{
  "n_experts": 12,
  "activation": "swiglu",
  "normalize_top_k": false,
  "n_head": 4,
  "beta2": 0.95
}
Below are experts of layer 7 (counted from 0) of a mixture-of-experts language model. Rows are named router (the router's row for the expert), gate (a neuron's input weights, with its number), up (a neuron's input weights, with its number) and show model dimensions 0-255. Each number is 128 + 24 x the weight over its row's rms, rounded and kept within 0 to 255. Numbers have three digits each.
Before each expert's rows: "mostly gets" lists some tokens that are sent to it at least half of the time. This comes from a sample of Wikipedia text that the model never trained on.

# expert 0
mostly gets: "%", " Binomial", "rah", "acter", " points", " sq"
router:119116119116163116118171143105083109152191088131143074142126159076096160164105117113148121107138128094144175110137155120113081164134115128096133130105123119134164202173140143095131131133066138145127114086106118112118104142099178138130123105144150124140128107124151175132139150156096125115148140115167151121117145107128107125110136130147164178159095183100152140150153136143147171138113141134165136127122145121107111116165140106125085164122151127144126140141154143115169112110109137110153106141138136124129117119182114113186132155176130136119102164114136121095134142130170093128144187136145109111135101136138143083127149115147103077131135142144137102105163125126124120160163170105160145107141129107125128149133170100083135124105108102104125134107154117117115097122115139
gate0:140133100095117174084150119109142135105121118158102105157161096167107119120092144140143141121131164123136129141112133100148127084145151113127128130122111151113151089132156113168140144108128125141107136113127179174152174141151132126138120140177130120112113117145118133153116118114136096123147185115113118143133168150137136113162118119128145139151110124149175124102111100123072115131145107152145067112113144144125159140089158157090125122157176165111091132111162099136125116167150153154110141139107120127118153114103098151128116125185089133130123132092112181140149105102109142129166183160141108166136139113156080125100094117117091192113142128140095123098129127139116092169146134116146122089106141136097143092109134175121151124155082168139170150150136108150164122166157141
up0:124134129086103158134130139080140126104142122139078097157154144116131147122093118122170105123123126114156143165109106092149123113160157151142137101093125190138160124153123084157143147145157120168144145081118159138143149123134134163124175157161124153087118157108144160141085125154139101084150161117130101144104175207174139163119113165151135134167131114154161122127140134117130111121126114112140117103123158146098132140122159171064137121148159195145114132109140158133167118144155121136124138138130070097121174150147125139131135145177125098134164133118126158140132129121117150109127175107107141146111166113158072125130128146130129166133165114143120125123147139110098116114134166174115137116122151131093122087118125166114135141147097133160115181118121116127113120125123148

# expert 8
mostly gets: " Angeles", "aches", "lev", "ș", " Diego", "oga"
router:105108122108129161150137150121129146143126136099138106169131142144117161132094117122140117176117092103125114104108101120135175102189144126118137139105088101105116119123123144138144137128128106178177086111122136158158166132139118124149123201157180099117133135112116139124174149122114101101128145139101116152111179145136155154132119092127108135098189151167083118105114161138130128121116127130131125127130137106087110144112158153160150157135111129149110128095133126101141120099148187175120097120133139131080099109169129118117130117125117103144152189116125080132123140065113147111139149175092107118114131083135139165136191125162137117117150107152099127148119155153156098139123055122149136088098113151122121125104097124135102122151149138139095137121162118124157108131139144
gate0:129186109177129131107121154142106103159120154164138120151140099096101120094122125090161153140123113123120157110176144109141137117141169096117101126137109124184159117116144101134180149141135119133136136137135117139105122145155113158155088120106123128144070102133128128142140128109110079115091120147150127122109161099118138173110158107171118158161110141123112125111134127147163114163124125132132103156135115205122134158120165160135206182096141159115133110112123157052112165123130127146097075121163105119152137088130094094154128151136136130095143135120104137135142119122126128121141117112130103126115123063109098116106153100112141127103178139080098152148101127103136140145114117160153097128113135126097131123139108099122122117108145161189114129148133147112155118158109101
up0:097107165151162123156095159102109130141087163154102095145142123127072091116091085065130169150121099117118141126137158103137189140114132126130136106143130180137140101139115117133132129181119098121101157158161155152149122137134129136109119149089102124113131170129106130100119150137140161163105130119130163137134110140141138146133136101132098150157122166135133090124095141144144093156113121124124143130111152151127163110136190128141150133098166134054119120140146103144152157103118099066148111141151106134141146146112125087096141122170099129118132118118115178109137124076129138108106094148198118137131108141137117118098149141133147116125117154142084139112136085128157176098092098145170103124148128150121160147135106126166127140123155155139134111118151140102137177132119168

# expert 10
mostly gets: " same", " although", " latter", " Although", " though", " highest"
router:123090137101100120129152117150129099063112082098132136152145115158148147117142179142117156172150131161119167158183126161134102142136105132163125114132117140144154146116112116142132134156154146128123112128141160114130126124085122155111147133134161056189159094102156150143111089126099145161145140142121118130140116151131103145123122136121152147138099086150151174113104064134114137127114090136165178125094150138142120161138113110120109124130161135157150159127118130142100113135128132115159146190153123140125153136131144111104151150146127148153101104124137152131149144109081105103096160107120080146132131135127138107124097146113135150154185110109115094114103175164101120124149152134148169135119154077126126096115118139083082097129149099157119131148145081149147080158143124
gate0:133141143159100115181117148117125128130152173136096136126117150113128124094138119136156110137169105110217156163147083109137126139092118136131094139168114099110164137110091073104142098100166107143142143120120116132108155135108109071153118119121119150126140132137115127158088110151148113161093121111155074092144113132166127086134122091141127171117104112127163161127157137129150076116140152090136134150143137146117134100133150114128151129133159099171123157122185155152125105066128147169073137120139118113136127137118114099166107125146153097114107137103152122145176116144143127123148116085138137108150096122140132110141140118158136131101124164156082147125151113113111143093106116127136145111127152091079106165124162150141116128129153160132160158154097114126095162132170143
up0:161146122104144177129163115184142145136120141131116107121111157141138151152124083097175124145136154118089090060116160141102138155128137125098139123131151140145147168150154158113121115114117132125125124139159119149067134125168154093146149119121175076114123146115127131115104125128111166174119126139123118171123125107089131142170137124124072147156171132112090156147130141136150167168116081122137131107124143135173158091134156140113149094115121117131090117094130156110128120126106114167119165149104133192148120100088132112078118157152098129097110167132125101089122133115131089103142103151108140121113122192116163116146117166099151120132128129129165145139132145183135134180128127111093128128098145140091160125131122096140126138130110144131099141076121149138132162135143103

# expert 11
mostly gets: " %", " Kn", " ±%", " Dav", " Tim", " Korea"
router:128089113106089148149081075159138132135144142122117169122124128174145092173156145091128139133147161131106101113102076136108109113099107158140146145134149110149096139133118081106086095081141139104114137133132147110143115116126103106127148122130126120091124177160129133159155098175114133129157133154134149132139099116141129087125122165105107126077161141114125128131107132064151189116140120109089147107113156088169158142111156151119111109157134155168133150140098120149132123157116096120123123147111100149129131154130144093117101069102166142149092137138128080124118126159120133101123099139108161084096145150106133134135119124119111151144105073131131107155122131074136160165127185178140131140160095116134091129151127105146147087120123134134110143131102119181128130109125154
gate0:135111112143130079107117127169132144110080106123141086121144133119140145119167142119137096137119081141122120106123110127138141109147090134090165119138109108140127131154123097137141163158143127142167124197132110098158094087145119137090082091114137090121135147136083124124124111131145167133129120147150152104124114101098165130142119129133151103155126137148113096088110056139152119142105139127106071149151134165146134159129158129108131139159164106086125114124113116058126108136118162146109140138160105146141103150129124114147089150140177165138081118145102152122122109158143147159115163143129099117114172141113127164123087151088108115081133108125098127076093139138136099090112133136157117120107122093104083165116103146138103140148123095200130125147107118126137168130120137
up0:144088177125111122120165137097107143105106140130123104121123119116088119120076189153144100191134156102113100119129094151123140119134111090156150151134101137107115118118124085096129128170133103112140116075098159135151114129176097148108125137123158104088144122160105144140115094137092150135163153146164137128147132118115122134090141104103118134145153138134128115098075111064097098116155127105127110154126136140149160127124156141139124157173138130141148136113158133127081158141111125162139099132100147159164121098139153124121090086149141157130139151156153146151083124133143130137120102121104116129111135128134143108150158132100112131117074097142127118125128163129175148171099095120128088138112121135118129130077158103168085122138197095117082179105106145133126157141100104